config = dict(
    num_hidden_layers=12,
    hidden_size=384,
    n_experts=128,
    experts_per_token=8,
    d_expert=48,
    d_shared_expert=0,
    hidden_act='relu',
    moe_layers=[0, 1, 2, 3, 4, 5, 6, 7, 8, 9, 10, 11],
    router_score='softmax',
    normalize_top_k=True,
    routed_scale=2.83,
    balance_loss=0.00644,
    balance_bias=False,
    router_z_loss=0.0001,
    init_std_router=0.0308,
    lr_router=0.00132,
    num_attention_heads=12,
    num_key_value_heads=6,
    head_dim=32,
    vocab_size=37240,
    norm='layernorm',
    norm_place='pre',
    norm_eps=1e-05,
    positions='learned',
    qk_norm=True,
    attn_scale=0.177,
    tie_word_embeddings=True,
    parallel_block=False,
    init='normal',
    init_std_qkv=0.0269,
    init_std_o=0.0055,
    init_std_up=0.0269,
    init_std_down=0.0055,
    optimizer='muon_variant',
    learning_rate=0.00926,
    lr_mult_down=1.5,
    beta1=0.93,
    lr_head=0.00999,
    max_grad_norm=0.5,
    warmup_steps=58,
    schedule='wsd',
    decay_fraction=1.0,
    decay_shape='linear',
    final_lr_fraction=0.0,
    batch_tokens=[65536, 131072, 196608],
    max_seq_len=1024,
    doc_mask=True,
    z_loss=1e-05,
    train_tokens=1096000000,
    max_steps=8736,
    dataset='wikipedia_en',
)
Below are experts of layer 7 (counted from 0) of a mixture-of-experts language model. Rows are named down (a neuron's output weights, with its number) and show model dimensions 0-63. Each number is 500 + 40 x the weight over its row's rms, rounded and kept within 0 to 999. Numbers have three digits each.
Before each expert's rows: "raises" lists some tokens whose logits its average output raises strongly, later layers aside; "comes before" lists some tokens at least twice as common just after its tokens as in all text. This comes from a sample of Wikipedia text that the model never trained on. Tokens count by the router's weight.

# expert 105
raises: "mm", "per ", "mm ", "m ", "km", "million "
comes before: "| ", "|", ",", ".", "% ", "("
down0:487511505515448539460502496488460515549530550474497555490485435501465523464420492499463523500564442516477543493557459418515485466426576545497497497620469466500508492501509464524553529464479482
down1:511515509575487534497504526579490501504458566590519526490536456497469481543464506529465485510509427594478474408408519488528497474434475534571552460513498522517508461520512425562531558455501408
down2:413551495539462431479517470517506442494515480539489460528513548439559434450441536527525546507523549424451507482489515483462490513528508522479493406438558522468511413459456473549493545518463458
down3:475462440521484546509528508460435573529537539447562459557508472523481477525547413565509497517520506471481474518541564516548455526422470456511487555500471513441523512549441450597572471486458489
down4:518541466532523486416534517531527458507510440549465468487526534569512535586409438477406514523495516479392450460506464470488575463527457517543496473617486552495466495501452538413515543428497508
down5:472590509408482492499552551500468476437532464512471525565523491485558573528463502595459565547534476505542543485442432505519425539533518512518537549459571503510529527513432535537519509534534437
down6:612434586431500480462531478513461484593430542528556536504438610458469511448507504455546532581480460467484480430474482465529547501471533515525477469473538482526497510476503487534537525486488561
down7:462458487453516469530537522544512514568492481478477544486511543550534504562544480512510527468532464494534515456532519490549519492528450472567531514455474588486519512563532407528464484516503497
down8:471483547463544464481499475444509475539493470540504507455507555482436454571482553449557525496447480587542503467491559468437485553511454529599491505469461491518442551386551498482469514557449489
down9:519512524461488472467472505458572475507543528507471460470494511529491510470449578542505483553524520499513516489490555534484526431438573486433402525491475529543534528477539507549483510476444468
down10:514483561457510435504464503513401442517428432541472448433534452451447547575480513483471508499523411550513487512560493464484498470466512548482500513470498534540496550500505490436604516479490528
down11:529451461525464446533533575524455490465495440451519487513539519502504511467479479458520490534537597517528613489607548422460524544457491472543458561501406511407471475532557504515558471474468547
down12:512434466494478510501432503549420424515477505475573500551559444469508496484454480480555562454448467511553520513460457566450508492524496453531453479520504529511478482569462446444423517445557465
down13:470563475563517485497438504503394495528583524538492530516565499519518524517486526527475502519474553510497473452441507518493514445532545585464448511548457497485487477484410437410491493501494484

# expert 66
raises: "the ", "a ", "first "
comes before: "the ", "a ", "201", "first ", "second ", "202"
down0:555490492536504501503467525533499559503587511564520444535450521499477500443509440521526459493494480448540465509473498540504493514511514469483485534402516521497460506432509496481511452521545534
down1:552463583486522560519506405417461461501472436477556596486386519504454503524501516452537507489447464509442494460464475443540549502495595449530525565400506449427470463490489539535467438522522525
down2:606476430461502561545561542456516454486482519508455590433578440534491488413478491446523494471524505512440523447508459512549511423465526497519535465515440499492504504527456463486444421475398538
down3:463503483560480584480452467541524460486503467475458543580508576461515449546488526484451467552557463532552513435485513426440509529494549563514509468458472405537498531511514479448573426513487433
down4:494458470508491492474467514495507461520523493509458558471530567509571526465521459508498425470478497523483510561484587486543501498559519534468475520432495462500534522448492504476526510507484493
down5:497513496491505498517479493544502506595469467498555514518462461517545500570564495488457534475582515529441448474562517458503393442449454517501464524502533454387506488478525603472554523432559507
down6:500510477487574533498592436506453491478471509491521511465535566516483481463542517476452521515491464465544509495462468520508447462564524462476575585471560515458509518415470501447499483461502446
down7:467528455494534552565500610521438504462522444537442474483445529531513522479534461451547461503496531464483542496540462549487547500516520532422479520556612473474508542491495502542458522513471533
down8:491481447503477447537422513495506504502492495526544544537494510584474504490559506578453550552558488534450449445455522435472552450528486514518484492539555580491428491510429484530518544480518527
down9:529485520495457518526537478564493519550415541421533506497470477483560508540527530455493489504484529494511493511461516457488515480448534522517518537382414477521551455433466421495551520489571428
down10:441561537571428536502572514547440526467566481448487504496508500471500522543496491496473507486511537490531529508467515462517487472497480475511474492507486424482503510439527507500522539491489415
down11:431512477528470569520493548549625558559475459520527500514430496497524467446490498494545427528486515431546521474481530548413453502542488512515596509487489482516468565487415476507490508481411528
down12:489499544453505466488464425497537526478454446457511496525529465488483519502593430509482442530492478446547489489518415517578520520450425514524520450537555475552483429549477512501469475504575444
down13:472560511477547411448495475465542472431512476458468457470573490494498542462517511444472560488512480518474474468505516506497526458490458468466502511479459543511451521477511607488544546395563461

# expert 70
raises: ", ", "; ", ";", "–", "* ", "\n"
comes before: ".", "–", ", ", ",", ") ", "; "
down0:595423509545540477546545475534490575511573533460481483420572532485512579578477463456508458499469550523487504539492497487457511509527555429533501504588435529481476430543493463438458531543547559
down1:525545495532507475457560501484505474527536421476514441440528520491495460469503485516501426492516471507534493554533532538496505469536514525418514551471573508547452482493494557468481486481474517
down2:485510474484498490532415522526489531501505467505478444545553450486470537549531459445473502504554399531528505421515489505530518524466480507504550487420538459457495525528437514518552527468464503
down3:515504528468499535420539503465491513482547469423468483523543536528428414453601480440463479547487433533547552460475490487482428475468406485501546442468539495544474482517472495512493477467505495
down4:485544459478515558548544543538532459499527564459494507473460453527484508482492523519454527488493518483412463534462476457534430616536528544475476510444509446489467522462494508466507577511539406
down5:507564489536525529467489496491502494555538456545504476552491464417498446431501486503534569519519561549540437452510514463510486548477484523426415449466488516487433531540502576504490518522543494
down6:508546531448542512472488496497456554459475464461542496504453580502480475491527517523446438498494516574529422492512500533455432456505531449445514423492531426501493494518515444516547505554458500
down7:515570487518485503446410504537512490584479486456546534512465466558497517507557458495542488500556482434547473520550456412549427448513439478428455514501497558527499525509440482469390528504492471
down8:481553459519464419477530509478507527476537481483490433482437458456536424434523539495441427512518536429538494540529500454515479539454472497458543484514534476483463521573541497528438515506457502
down9:493550509463548452480495492461463527478545505540510484506492545476495492487464480542552468504548559458495436545496513495463481510561523548492478463445397445521512458485506499481433526522466491
down10:479475540499495530549504425556514520519532477505528490515556467461580487461497420442489539451485525555569541568518472486526565480500543520539529463448468506524471481524597472549552514427503560
down11:490497495549453424503507483541468510556541521520473520526445509466505459458435531618501556497508506471500604510448490548509532466468546449558508552538449443499453504641499546532521471550509501
down12:460519525472490496567478482447473444464416510516579478463449462459480525519460596488505467540471491515523553457492442489514541526524502532532498528430565496549538545514438523584509478459561501
down13:502456550465510526524479480511439572520567393457481519461423549389554461472479562520493477461476474500471510450503457491442461456490435551551547481554507452520524466397520513527497519541488457

# expert 25
raises: "the ", "an ", "their ", "a ", "200", "201"
comes before: "the ", "a ", "200", "201", "199", "his "
down0:527500530468507505478515479532554500501573508496465520532455487481521537498505474499476518569455447553514436559472494537494500480483484475508458471434497497519480517440481473475507487534477556
down1:461445465461524526460452552435486463512474496470513481475513542454515493496577559451435547443476591546500542484528569487484451477449481503546549476468464557482500540519522573558474507486497480
down2:520462561592487534549474510500472546508506516428525488500516519462474508475524474536480505463559451451516546527480514477557516524480530509493455522511548451484483500538466564536496498483558450
down3:533476545474493450519561443514507509472511503610497522498510546504489537540521486506505420493482515492487455530580483477493455550499517425514506515516511491508462484522539473417490458532535502
down4:510500544428489465459551399487429523483463515545493563481482488449402467509517467492485460548444467526517483522484441513512515521577533482549460484471443475442431490559543528515480485495511501
down5:469448611457517464411441479609534487523589488460488460553483442509573510507540479506499506511459470565538453547524471466522527495559528516454531569486456465511479446505477520490468520520505506
down6:491535490453539550542523442458538540477520422510569512512444421508561544483521488457552590464466523497434498437378459546485443449483494530530518513497564494600482502489445462490538530505491530
down7:475542503515520464570534441546508474471547518522459501512552483590458545504492489528574516498511490530556528469511492529468457446523629504482522469529474497517518540485445496443561532514490503
down8:593504556466493575549513558470530534519479495519525480444423438552443504512483559464447493533487499490469408472420463527561528558521478544508456520447489546486451522547461580509484477507525426
down9:449567495458487448464391432543465512515549493565455444529530513486488528520501561509537527538574482538465455416479469485537603452521482533454508567469477518529503508500511413550454414493504439
down10:480465508498504522532441502494554453476551505547584463524521557460421552499444573485564496548532527470491435448465508484508463583481456551492449534445529510477436500527466491439500511458495473
down11:485486439501517510449515484528443526479527522489546452505448500522517542515581514436546470494436519500508539496545572543490513462490527467533480510561498573456542579483474535518581524480470478
down12:497404531453476410484543534483467408515535523526519476509520485466479487602516508518532489559459514456479472619452474477437536436457448535532476469555430491415442484512566616535508493504482505
down13:456473455511476507513501512498549498523492473500448451509532477507507473474540526522440512474497381521498487471520506483441495508459550484558504477566528518489542492515512508514518507543500503

# expert 28
raises: "In ", "During ", "Since ", "After ", "This ", "These "
comes before: "\n", "- ", "\n\n", "The ", "In ", "He "
down0:409528489490557501569538485406535433512511501471472589544459549502507502550595432474484489529460541492538499584556518492623445451459406458530487590506465493513506584527537537477508480491495518
down1:551550498547545497501535494584469539505471514514521515539441558504475593495488474525504510516558468480486479473509545473514580516490517512511554516433527548430492502548521463506475485474463495
down2:496490440444461547498548475482489433472573456562475448557466500511546470498538578527493510580391507561541539475499436500446490434508509459541521441555457506467510435480461541465516557487538450
down3:497556470480457459491482579515544554525554495497516429538496570470494474486498481474531447494458554489581482448495500503522533426502477536482553517457461547488487489477561506500464534444491535
down4:496462553431519563478533510497514604500465504470519486534500515505526497576499455369448479515549467539516407500503547501514519554509516530439507448579441536517530545523524413498525447482530506
down5:447493543528525456458485463554462517473536442503536523503452466417506471528520485512450524533555506582497493444491524521528464567523487542522518453398477528456515466505509524524499566503473509
down6:527498506476557541492457485493549539520521409494544495504470572521476464473482448490442431472523489461509491514497491483542495599469496427439503546548457528415461578522479456552523512460530509
down7:539486503543501447477556526541476587489489520503483490472489572468494558463535504509474512472459516484521481554558470553429497511500494528489478501455426473537467518483454516448483492492463480
down8:479538421405550497451471503465525483490492511455548565483507422411521503460454459488536489424488461453505534467496523543486543497498473478510439491579561491490492528504483482500543531492541540
down9:482483527509537552545409484517485504498537496538425449475537466544492517481553498469481500519477541507528416481404492497401550524505471527496602509454581415478483547481499454472554551554535519
down10:518471451474519533456420539422480570527510513465563491491476531438513533498465474473552410536443517506528442528434581558448509559477513543482488533443536511511557467534462550542462471513524505
down11:590528509490567500520495499508481503483534458452452566532484505525502535450428424439437474419479560480506572623444479542520451525443402558496417572500487455457475545500433491481496554487568500
down12:418490509531475471496594511546506481521521570566485495452488461480509483555508496499510495542473456600536511468616508499479454472445422460500494457440443537391481512467482563484495518529459525
down13:555520488487519542434491520585537560487485522460468541538476471497553464544571446540481420461502541455508523583597485483539490495490430447473472463539428445441534484533467509487469480519509512

# expert 64
raises: "- ", "| ", "=== ", "===", "==== ", "=="
comes before: "- ", "\n", "==", "The ", "\n\n", "== "
down0:509507521487523492544485508424518514507537497517525445464557426498558481388499503529539455473526632453527563630422469496454448477456422498483507533431515538554513528464528565409459540556542452
down1:433413545546557581501514520526514538474472536514442491525518552477494520551534516517460538463498516547517454496495539476465480498466540556462445561548555480576488467432510500513455419557545563
down2:465562536497505417437513498491503467493465523461478493449532525438542499533454523464511502556534485428556533466492490547503471523531468503443514511497457522458464490481452485570519537509512458
down3:534529540463489521519505473475463494518463591551566467442471499535495528457488467482523435509466501509516451571448454508493513506508553502479511467489548460440497531542475439532419422560598491
down4:496508500574471501445480553524516471425479421565458544491507559521487529409420482490575605552525498559516474526478489475452426539529474569430511487470454459524486552551536477496484507490493431
down5:474516494470469525552466537529479508523527542473465488460486534458549487510516465478524463462479433522520426529411543445494460529566565514536530507483521489453459518472501523449481497492462558
down6:472465518539526475501500524512464465445564507554448514545494547492537507460509477522518551440561451523556470486548522537580453569527461544528439534529522441409484489478523568484445496476493471
down7:472456496489449475489491499480551543496481485492493561551410526542536468626533469572482501495592560493492491496523477520551565565522528525548493438544455473487537522567510458545442493455540491
down8:540489504500526520494533528466593551570463460464495561576538485554525489423516524466483560539507530501479559427473471486533521550431521548459531492480479510424461572521517481564492550472489454
down9:567507509521564479571551532526494535531496473507429542470447530525470479498429531474540507527522504440520521449480460468439515503468439519491491481443459470480406511509504369475462426538426463
down10:554454531565466481517474549526521531455522431571494474465508540535456492470541503531485428567511489379503533575513457527455480461504504434461510611494468467423517544509476569489504434500496445
down11:489593425527509521458485539505451559503483549549465438468543492494442445490491478461548564506577513464461482489482526543423533477507436489487435414495443550510424483548611513446492520525520526
down12:523524509507538492534532533570436542473475467446456538414536513461534476477474447583499500491468457507527450483570568474503443476455509481589480513549501479505487524471482455490459549502476550
down13:490472454548557539523615473520511494444430536536486468467540495519525465481455514462531488537532520514458518554485521500502571485568566494453551507509489476464504460526530470489519438484522489

# expert 85
raises: "(", "so ", "Conference ", "to "
comes before: "(", ".", "2", "1", "mi ", ","
down0:431477513435525425499526519481463469468546521498442481542592509493546466503513491534445437532460513514542471534489473499486496472556504503541506487474525480573528463535484493581494491458540458
down1:498401456546510561514505449505484501511481476474482497468516391465512541422479497548469426384467527476476532490494438550494521549552583429550492492546510477508458475523433440440488522569520524
down2:494451495608523465381495525448481474440474527504542576503513484508497521435538484530526511571495491529511467498458452439499454456499520544487496434527571522509506529493524533445441498485490520
down3:505476466428525455546564513502481544462523519449507575512559491540479520546536512458533503507499517466512520484574573499424407520497493492493482555529539550430578510456510487542467470538477533
down4:512512541449537503466548480490455522468456574505526475432524501437535438534536550540528492544498515514509442533470459495492507451494487543569531510470449497547601501524531470520500480475458420
down5:496563533470488495538462464488506501463504405511568491500493507509486466489503442525497505486472413530568527525480482505540408521516534460505489561488535532514531509550560546471502532521503454
down6:481458489445500564398449498543531510469468453552524515544554514539479476536531472611528439456506536578425468528525422534497492503517478471533534487557492469484524583486562528468519487510483426
down7:510495494521500565507569477524540490443422550544505405505475524530531530469425510542567516479446501479494552492553401403525469552526392527539518542523479487512500460502480554492451483468520481
down8:422526524603517544488524511482488535495490554453519480519581583470467598508476439561477492519496477460435539501526510501482458507511522516502482543526517477541531543464521476533429502553540520
down9:511436549503536474489489500550472431530493445450553433452484593461523489467497491439555482489482497579478519482529520498439577482546514527526493449463474431417524470503499513538516550421479469
down10:472497514457468400481497489496490478509442449445472458512455535492465473550430544470507442433521531450537519482549422506497497531476508494526524430520488541476479439513481449553566496458482500
down11:469446529519479533486491515518495492591423459471482488412484502435503544507448488507467496559531451520529489528527559505538475544444513523553481407437544471504509550401509450499542515518396562
down12:521501469480536518464499540490490440550497563462473479501490479532531469524520520544424530458429535561461525459438505447458490507418442582513525498572479452459547512515486526472524565471516514
down13:595499485496532510474530480534507447524492486480525581441478476475425566453373465508525431498451517501537457521542414431550566556489569450444505412548492566476558532516465471514468493558463494

# expert 8
raises: "the ", "it ", "a ", "they ", "all ", "there "
comes before: "he ", "the ", "it ", "of ", "they ", "was "
down0:547473444491485530432432447478514537489505492493502564485479535478502506470474427525510454520519490448489512519511490520465446459515434488518530456554518512492543493471492545541521503572506465
down1:532423516428518513549450449481469477492477507514480426497477464462512496511558496507467482516593493512482553524535505470482460394518518489560426528431474532577506522480487517493445401447471506
down2:503507521503463494495490470490493458511411546538483473483505535503431513559548496535528517454498528453518455530457451479500425498479475486496547469536594589331554491507477529473564499532520457
down3:516453486519578537533464480518571479492494514512513548467467515547443502478506471468591490534448509498512443525453532489491511514543445487469498599497473486505583533443500546504528548518499529
down4:475469521508444481539509495452467474492526488393515537524459551525526456503454492498465588459475505541530453459533548502485492460504494545463444466425533408517452499460475462469533477431527459
down5:522531498476483554484495482468508438494456461446474466533484478511497465571486548552455424495483456482473508537526502450485499470536456545500512512482460516590494508511499523495512525477486444
down6:487452475518530426524504550561464496553558518478538410453478422507491613495496518461463447446493548511525565545472513527537566470457473520490542512505494461542456511498477433501527500471495556
down7:467478487508552498519474550481458506509493535567516468484487474472440490518500468563491509510393504545513486504554475513463519470488451532466491475506503521517538487486546506519484521552483521
down8:544511400489446500482479586388449437559420442504538465434467542502527430493404491515499553449494445469528550435486545483570480415522544479534546525553480496537520467532511448393507492444529452
down9:428471469485507508465520492540438486496523472526508443530490520508463567559493514505541486476488487530483478453574466459455522517506443519497505456498458471523493551520483472463508529476486535
down10:533495484516429558503492494479544459503522525490361524475571466493490515517516455621550468523496583477495543529515491435479487476520487410492492468545568537492546531535559567508533531534443507
down11:460480455491496506512528505494507577514468481455468399425478528480548568503449525559483478507513446497482519530478504487541466487552485468525429484557516494512494522483462535480506543496366470
down12:487506479459497425450539426566514494504449492443446582520490579488597491417524434459494465545556555518440559506517502522546489535506578502472483460532472566491550478446463552467512565493523435
down13:452520498471495449549513419477591533532544471554527460494454458529564487549444490550448562464518504523497495496493497578541476602496480508494485484491529517486486524431556436508506497555504450

# expert 122
raises: ", ", ". ", ".", "; ", "\n", ": "
comes before: ", ", ". ", ".", "-", ",", "'"
down0:541493512490531524551470502560442471556429528564509513486524603519545479538512522558491469437530524497522494547511413508483544508540532499504558532471558464519504479431564509504490519473529562
down1:533540471500505440541511487501552469496515474495477492415514471486490539552522556468465544582520511505485506460517463455550445546480528499409498509552432520505499548535517501489502491505547506
down2:508485487532427501478466513453468491481506513484508544491493461485432430519565478501457528511518484517527451481663507501482464525495494477557537508584563542600587456525491490506505500524510524
down3:506514561542534508456501484530457469493540477457434489428567511575456489475421518527511509495490470458499442505448492487454583512575509485493497478498490512516533503475489493517508519526457518
down4:460559530504522479487453420450530506559512449474488542546475441485463472471478466533565469575521551538535501472529550560535532458527519556478448493528476562497465483538419574477578496487459547
down5:510524465519446554489500461473528517519523586533546516467553481522470538411432458448484531545535482460596572436479527488519504506472467545522502461614401545516517452485521502569512448468519495
down6:552516541501534540520503535541554506545528500554613490540482511487509448479467522514532482472517531419529512513456419499527503459492487430458465530499499433486497448505501500523516458503455533
down7:438434484498445505548444591505507503527434532508539433519563406485492582468471461426482500469547477502444575378556484502481496488440487561568527430500525503465502436525498488455555558469482479
down8:509416519473500614528536550447512434475458528502454512469503444580509520595593561445453465484451563470424536549481521514565470477526503575448506452512499579484465523570529498500468558462418422
down9:534528500496468534497440450441487500562524483526535535509442490477505465499528405549479533488440535533476471569514476465455449505475467477446477569468584542475529490463509523511468543456579492
down10:505500551532479429424445578560426503471525429513527436500476484494533501498492547473522473484492509488556583505501435497502513549498549525556521511508490431468518469566475479518516410585520559
down11:521492540440529449507580529487526589488493494565479485533499483455453494514482500447473534557451511505501508449486554474402422480512518513459534572528462480559499487529496565469502525514428479
down12:445494495488513573496443479470494486570488525549523442448485458488451509492502556581503494483485541502471457490438529531478520497528469437473505419454489474496503533498546512500488485468461446
down13:532464420489494509527464559511477509394440497484501476519495499531519517573552508457478517472440480518486532503519504437514457544500524528501517512448457553458444484550427452507506466514457449

# expert 71
raises: "The ", "In ", "First ", "\n", "A "
comes before: "The ", "==", "\n\n", "\n", "In ", " "
down0:542433512568492544478547531459472499494483426476504497495523501558510520457544586486472473580499496512448584511452439483574446501611476496495456584521470508480480545486395572565408551448456479
down1:499533523425567568537520505551516491476442498507449481499476497487540486471438545501500514463478471592483446480507488478562517496543440482500434431496414439552478437514545482555533463439484459
down2:550520540477442504502520457425520539481585503459432463521495499492512515515586442516490563435451558526539500578499492518457521486446514529481548504514488410512532499474481541491511454488526512
down3:468576487517505507469518453491490459427488531508547450515447468513566516448511449469499591484472433503501541509539559427579496521551510498536487537519574512513524473509453447526532448528391496
down4:463514569559471486447508514484432550528504499478476483563466554494465543458488448456507491510521506522528485532465566527436428489528521546436491508471430559526509498529525487533450503588533475
down5:475517480456420447449579563479444481483554530473469435495478460478538524578495503511476502525489457456482521513548540499515502515476492463514501532465446471539536486456527475492547548476612455
down6:484478462577479483601523490530487482517485557526496463512536426483509583552544423531457572478527539437550473562497504487490489486460524516457461504530471507496510482449530494531566477508514421
down7:503501518534442437482475427558455503496466519564386546469588510520520513519483470491499453491505526561519466436473525524561575518453514499518425508478485568455566505468526481568503493485508463
down8:510511473517494524510505404529449491530515517546534496539515493519540443527510506444507526488475533432514425525472501559528532509430545442502608495479509501470428553502415537502493487531522593
down9:544491572487484501447527497497454536415483512482507491513477542551477505415522458550486493481482514441572507506433509492517466522499496507583534442505492483491419470521514501473489541495546514
down10:485456489574427522560490428539517442511505453449491482514458471531541520551495498577458533498405455471520473548430607492451515423476454506506494524458480422548501534460405501459429505522507494
down11:489400502500486424550551489508518487574511517457492555515451508505537448504505525517580501476473500500436478493551523547492472511470456579493466449489498520611515478520600389469553481452539540
down12:571510445492496515442481478442470443462512488477511536514524526538547420459545479436477500485511494569454597478549549492492518568437508496505510557494443516507518630501542554528523468495516458
down13:580523436475467551505476563463512508536457587424478521422533498518476521584505554532521454503530510531524514382417528486492559556520537484459537517517545464457500492555493509529515509472522503

# expert 104
raises: "of ", "of", "201", "200", "9"
comes before: "of ", "0", "4", "201", "5", "8"
down0:523618518548441526458524528506571497474408524506526499489506576465451497482462495540511549584552467426521508512525524495493438524538465511392505471515572469464472506462577455540445526476461493
down1:483457480427506513453443474474507480557553498480491481498438534505498524511506426526471477526543501413476525569562502536467523488515484410496454483447465441470491464506479507501496481472484537
down2:511493550479514520534512552495454455488506527536518533522551433454531474505562470471500390518549506552492533465520471504526500633451506537479521483498517495559452552407496548568475495523503505
down3:556405412467486535480489521429499494517476499462528548432484504534427544435514462480492580470526524501482471425503556509436546478462520464552553540522437482500513445512497530515481491525522525
down4:503538496499548580513488450564546477548527524529448463541497443498517509489459530467492503442505455515556530404471523495510512601506471478431569488440472596443505575483477510489473545519508494
down5:584457447468493513499489518571500468548458510381567476532484514500501556475561546454499543506551545538500468444487462472490476483549449472497399529506547505451487510452443492478523537407551496
down6:487451542455541567484521457514556530527534532481547494498545456513530486596499483474507492492578519495530526452507528537583538499435459502490452522472499523457490427504453451498498493446508536
down7:542563476464546518502466534515552504526470552527527495539495470513539473443459574479514509485522526478454416476554503560441513501504484484570540429531444551553541525529427462483489518495431543
down8:497394454533540526501571496500504508520504500463506542473494479509436529458522462466499575496535555491513471514553533427503455556522509484537561549604523471427426482515503459480476499450522469
down9:466452557538498486541464541458541554517468445515496455440490544518475493471486493451551506439509528512554487475518461456514480547477541491530544490540471539498481452530452499430504466483477549
down10:514488512542510510453477472451465505495535449525542527476442509518436472475503540518530446565433541523495508540527508435567594475494522502437450380484511520473563506443466483450540434429478481
down11:523580515559450562486534524476479507440472472457487419497451472552503544471459500489537463497527473504479558467562520493545542507513470512480431500430463566563507551516465509463516456511549476
down12:469465512482495443515514533521443483504474547524483522498442487542557524551508524495505526480469530426492493382469503482506549477540499481501521449479441561427465484564513523556588430460531514
down13:545486573520527581465475444507493525489478417454517466468488520461508484523572467482548519527530475507506503487463456504496524420473491531497518511481501487549550461590425551545462568528562533

# expert 32
raises: "the ", "its ", "a "
comes before: "the ", "New ", "a ", "his ", "South ", "San "
down0:531450542449526548588531501575529440503479437405452488418498441492526461569461505512477523533521504514526527523467439525492463461488471433528449479511452461532524522505447427486464527504533472
down1:501544485453490488440468491499526529495475501503475470570467507533428434519482527465456533470518491472486526497498508478463478497572489573497496509455482474507551575555452498512490486498549472
down2:469512545468481457413561473451483442493443452587528525536567508492455501586528570506511452583501537499480478519452456535439591503466472482478511490463509545519465488517493542566495549556486449
down3:462488440537467520578466546493487479487510489555549451460512503441541551428457506572477481482481465506524468471577502543484502404467515515485464473568512472392539554475484527421537469499481562
down4:555497568444504489524550554420468502485507496541502512549485463497523468517488525477526451503462498479457489504542477482492510482446517437535525455480500512517492454426473480465503422460518478
down5:527490398492466522520469515506481483484526569551476463531525516444431525547436563465507514533513461452470470531493446532510506524476488489461510516472468486515473441486583543533473410463499468
down6:492473486481539445538543474477430557492486477477413499522438447497522431506523572472480461552480459499503542481552521489454476433472497499512554473521398460465576502491483488498539498514482511
down7:544552533475434524528592488504491452534505538522424441521546508546499554579518522484555577503499473510490481457491473493464459530550525430429512517478519502510493495509518493477525489437498518
down8:557526517535551502538517442491524509520526468463540479561553478622489496472518452471521526513552441503474490546562466444492481567542577465459429518428549535530485461480530474489466498480384433
down9:488511486481570534457513403496551441521509516537528489464561474500478461536509453500485600476414493429540490423499488501577604501478470541505498592577479499483496496464435504463490514513540509
down10:460570549463563539447469506547536541496492452531447506466512436548519466546545557510538516479555485558447484467519519514486484555535459539505545443521500472493436566451492399516501499565454504
down11:523480503545504534489463546498494608540456541563561514481500524565480401441458492458488551458489455532447511513490495502524456501489513484618522502550519549462441491444456463509470516486501451
down12:530523493616405512519511497504498508501571483463483483563589436476444483517573373542528495528492477465470417515538529523505506503550465526478536484446487530630505533481436517474420513466554463
down13:498500517446545498499487459497480489463529472463547541569494456500474582489516568491509416506459533475515528498531441470514465547507525463462464531526457479540455540532521501411520501462548500